From a checkpoint of a small mixture-of-experts model trained on Wikipedia: a shared expert of 256 neurons, 454M tokens.
Below are experts of layer 5 (counted from 0) of a mixture-of-experts language model. Rows are named router (the router's row for the expert) and show model dimensions 64-127. Each number is 200 + 20 x the weight over its row's rms, rounded and kept within 0 to 999.
After each expert's rows: "gets" lists some tokens that make up at least twice as much of what it gets as of all text. This comes from a sample of Wikipedia text that the model never trained on. Tokens count by the router's weight.

# expert 13
router,202,209,232,173,189,173,147,171,245,223,223,193,185,181,168,173,219,213,206,216,153,191,193,205,214,192,191,208,225,207,219,197,184,190,198,193,197,193,216,194,183,152,191,198,211,247,208,192,179,221,202,200,229,166,196,214,247,205,212,214,176,215,154,202
gets: " ", " | ", ", ", " (", ": ", " in "

# expert 22
router,170,188,209,165,178,209,154,180,213,222,217,206,206,189,199,218,196,226,228,232,182,208,208,186,245,193,198,221,228,205,178,226,200,241,204,237,158,220,277,181,196,166,214,215,220,235,235,183,184,190,227,167,212,222,200,181,240,177,197,183,226,205,195,211
gets: "0", ".", " |", "-", ":", "D"

# expert 26
router,177,164,226,159,158,174,197,190,219,221,155,190,202,178,175,235,213,218,210,206,168,237,241,195,216,187,208,206,206,224,206,236,189,236,224,207,221,198,216,205,204,179,206,200,200,205,221,181,220,196,174,185,200,185,208,176,198,182,195,202,226,193,176,220
gets: " of", " in", " of the", " to", " in the", " for"

# expert 2
router,206,185,228,164,176,182,186,208,205,224,195,197,178,206,190,200,225,183,205,214,173,204,219,231,223,173,156,196,207,197,187,230,180,219,212,201,198,200,210,207,178,182,204,211,185,218,233,195,170,214,205,195,234,209,190,157,220,173,219,190,179,241,166,199
gets: "1", "2", ", ", "n", "al", " de"

# expert 15
router,200,198,225,182,168,209,181,160,230,190,196,227,184,218,206,220,199,203,197,230,166,204,199,192,230,198,167,176,215,231,165,233,135,193,203,190,184,211,217,189,148,186,201,203,203,198,225,191,212,190,215,176,211,187,202,194,218,180,183,174,183,190,175,184
gets: "\n", "\n\n", "| ", "==", " p", "|"

# expert 9
router,195,147,237,225,209,165,169,192,186,224,197,208,187,202,157,209,180,185,220,185,191,205,197,212,212,209,209,201,176,222,197,233,192,197,183,216,182,199,228,198,207,182,198,231,193,238,201,184,157,179,202,159,208,206,213,191,199,202,186,171,208,187,200,203
gets: ".", "\n", "\n\n", "| ", "-", ")."

# expert 28
router,196,168,230,148,198,176,164,190,231,212,187,208,218,165,180,219,225,232,214,230,185,217,220,186,220,213,179,237,188,230,193,231,205,253,198,189,215,205,213,191,197,186,213,232,172,218,206,200,182,214,198,198,223,180,207,183,204,218,189,210,211,210,186,225
gets: " by", " by the", " as", " with", "ed by", " in the"

# expert 7
router,184,178,235,166,217,192,165,181,222,172,219,159,219,169,204,196,216,232,214,225,187,204,192,206,218,192,191,210,206,206,208,246,216,205,218,208,181,197,212,189,196,173,236,210,163,226,190,191,181,188,213,174,201,206,195,218,215,174,214,200,242,181,183,201
gets: "\n\n", "\n", ")", ".", "| ", " |  |"

# expert 30
router,205,192,231,199,185,163,153,172,220,218,191,190,216,172,160,246,197,210,194,231,180,191,215,229,217,180,205,197,203,198,195,236,203,222,204,186,212,189,239,152,176,206,198,181,176,220,207,183,216,219,188,191,215,179,204,193,226,172,196,218,211,197,209,209
gets: " and", ", and", " and the", " or", " and ", " &"

# expert 20
router,171,185,243,165,172,169,161,219,195,180,219,186,197,185,209,205,191,192,225,228,221,226,234,215,199,160,236,194,236,209,196,204,203,216,185,194,214,199,198,185,178,173,173,220,160,227,199,213,206,216,227,187,223,193,188,207,172,196,196,222,225,182,191,198
gets: ",", " =", " and", ":", "ing", "ist"

# expert 31
router,209,154,175,207,219,187,181,162,188,222,192,202,203,183,193,248,207,239,213,196,169,198,202,213,247,227,205,230,184,220,193,202,206,192,158,183,187,225,228,218,165,161,202,180,187,241,228,183,192,198,219,195,204,175,215,201,237,195,188,201,220,223,176,188
gets: "\n", " |", " | ", " President", " president", " County"

# expert 16
router,181,204,205,211,189,192,138,212,200,218,190,188,175,213,225,225,176,195,221,229,189,199,194,207,229,233,221,238,229,232,152,250,183,203,216,172,208,231,232,219,206,185,188,208,196,227,233,194,204,195,204,211,237,187,188,184,206,186,191,215,224,186,180,189
gets: "1", "2", "3", "0", "4", "5"